config = dict(
    d_model=128,
    d_expert=96,
    activation='squared_relu',
    moe_layers=[1, 2, 3, 4, 5, 6, 7, 8, 9, 10, 11, 12, 13, 14, 15],
    normalize_top_k=False,
    routed_scale=1.0,
    balance_bias=False,
    groups_per_token=3,
    lr_router=0.00111,
    tie_embeddings=False,
    lr=0.00257,
    beta2=0.98,
    batch_tokens=[16384, 32768],
    seq_len=256,
    dataset='wikipedia_en',
)
Below are experts of layer 10 (counted from 0) of a mixture-of-experts language model. Rows are named router (the router's row for the expert) and show model dimensions 0-127. Each number is 500 + 40 x the weight over its row's rms, rounded and kept within 0 to 999. Numbers have three digits each.
After each expert's rows: "gets" lists some tokens that make up at least twice as much of what it gets as of all text. This comes from a sample of Wikipedia text that the model never trained on. Tokens count by the router's weight.

# expert 3
router:524586554536525514501475454502561458471487505479493496485478498548505517453470529498477454497476539494511507518512551439478505526516549470430503550568457494462421508571510524509479556410522524490511462439470441501548589452496550519518558530500560547514499560506530444585425542500570423454490471509539506466477514547486434548516497482422512507525466433534532468414550478513499475573469
gets: "a", " K", "|", "i", "h", "at"

# expert 12
router:532502532487529444505479488562512477490464501466515504405524471470502478572471545589439466516516513491468523504509520469605541507523487466534465521617567494486454455582511561524505519514473495493511489503483506514488543541450456506475503448504509520512471459574509498523515496541466473442484483542482458458459470528417563608531566539445488524523554476518462432511465557461408541564506
gets: ".", "s.", "ard", "k", "am", ")."

# expert 1
router:531501525554529539474469483495545509532426508562497514362486511467443451482464543535516505409495516486476483497453465477547558486492532516448483519568478564526473498517531507506486537483471544544562520441524550461521565479462507574539528477506557475495448572546426479506537501474479543481437519535464563465501464581529480519453530503456457477511535469584497459469419536442429472488502
gets: " of", "ed", " for", "ing", " on", "ated"

# expert 5
router:477540445543442497507465474415526467511486626495550519470447528542534486428485558556493475511480533520479515431507479444488465544478517510471467511511453542528478455537542454486480522459541510495540519490489497479535467451469509532572457501486537535540489525548439555499472504519595527482459548488466528461531507545405451509497508553399530457579446491556501519458434474510558533574518
gets: " |", "-", "S", "C", "L", "|"

# expert 11
router:525543492543527516520489416512503514511435516529481501399507547490505494499458517479546489515442529414557527435505531488475458487493481516483437485591476542501448446506521493497471508518503523502491579471540533552516542507478531475598508458471551571496521507549523453549513551510513440432465516494407550468530480469476498553552523571454484500510456439500431464553458554500466535616509
gets: "\n", " (", "6", "8", "5", "9"

# expert 15
router:546555483562524572493505497563559495461487511524532550389421566563477477486457540554517519487492536485508459444453539530567501506469513463471462523487566560541468488563470517485489483498539557450508505569538441478517523521420496497551542564440530497486522542498527477540452485501514456481474511514493497445496467470424455528510536575472542529576474485558413483454505579522457522489512
gets: " and", " to", ",", " was", " that", " he"

# expert 14
router:530554517514495569535436465445586571538553438502520497478477507497466477488445494495493553502459541484505505524464568522478519491539521374497454513502573511528494506503491477553540568522492512575533541522488456501456504436482528524538477445429464548445478570506504443481512530504489451447489468487431512502465482531503518534531438483383544513567487546560492536456449499522429554493475
gets: " |", ":", " /", "ian", ";", " The"

# expert 4
router:509570482496536530521524424497553458495481522528511477486440502535468505515464527502464518531497561481461506513524565459517486512485510476536464514520570522566436405536507500604516521490481520507573484490490454594516494436546552503520468507462509573462463502466493521478474479405451478412445506552417592440448470483477494537496462530362516516545448487489488503497485489490474505505488
gets: " ", " 0", " 1", " —", " a", ";"

# expert 13
router:603530490453522495432486466527531473437482495504522497417533548588422523483512535532482483496436542514500514501522521438450502467522506438498496542568487521534419493538565471464510513486551545459575561434530507483562502489456541516490466534416504482476477509552561506514513505524518474503460529515492457453526466512453468574432427533455504546512504443570478473552501587457514483512565
gets: "s", "es", "ers", "ing", "ies", "ations"

# expert 8
router:516561494507568476485460462571555504490429556473491523448431466536512498502484547512447503472525503497537484440544517408547507502507546447482460461483472552506401414550515523453533544506501528497504487551520514458526546449529546533480480524526495477492410496514529489587502461524567524449445502539512530562481542497454489517506530556437536508530480478552486427455408558452470454538551
gets: " in", " out", " up", " comp", " such", " f"

# expert 9
router:547478465508567508539519465499511480515465518515541517480507465578476478483414569548441559520444482472475443513430556473467500534498559457446511493620531525507468477566484534511471551427539549494552487484491416551509541470494491503595538474488497502451432523512541470554510469490516475493429538559485512479488488539448479567501597529468503499510483504506442438468473501445489500563555
gets: " the", ".", "'s", " The", "s.", "-"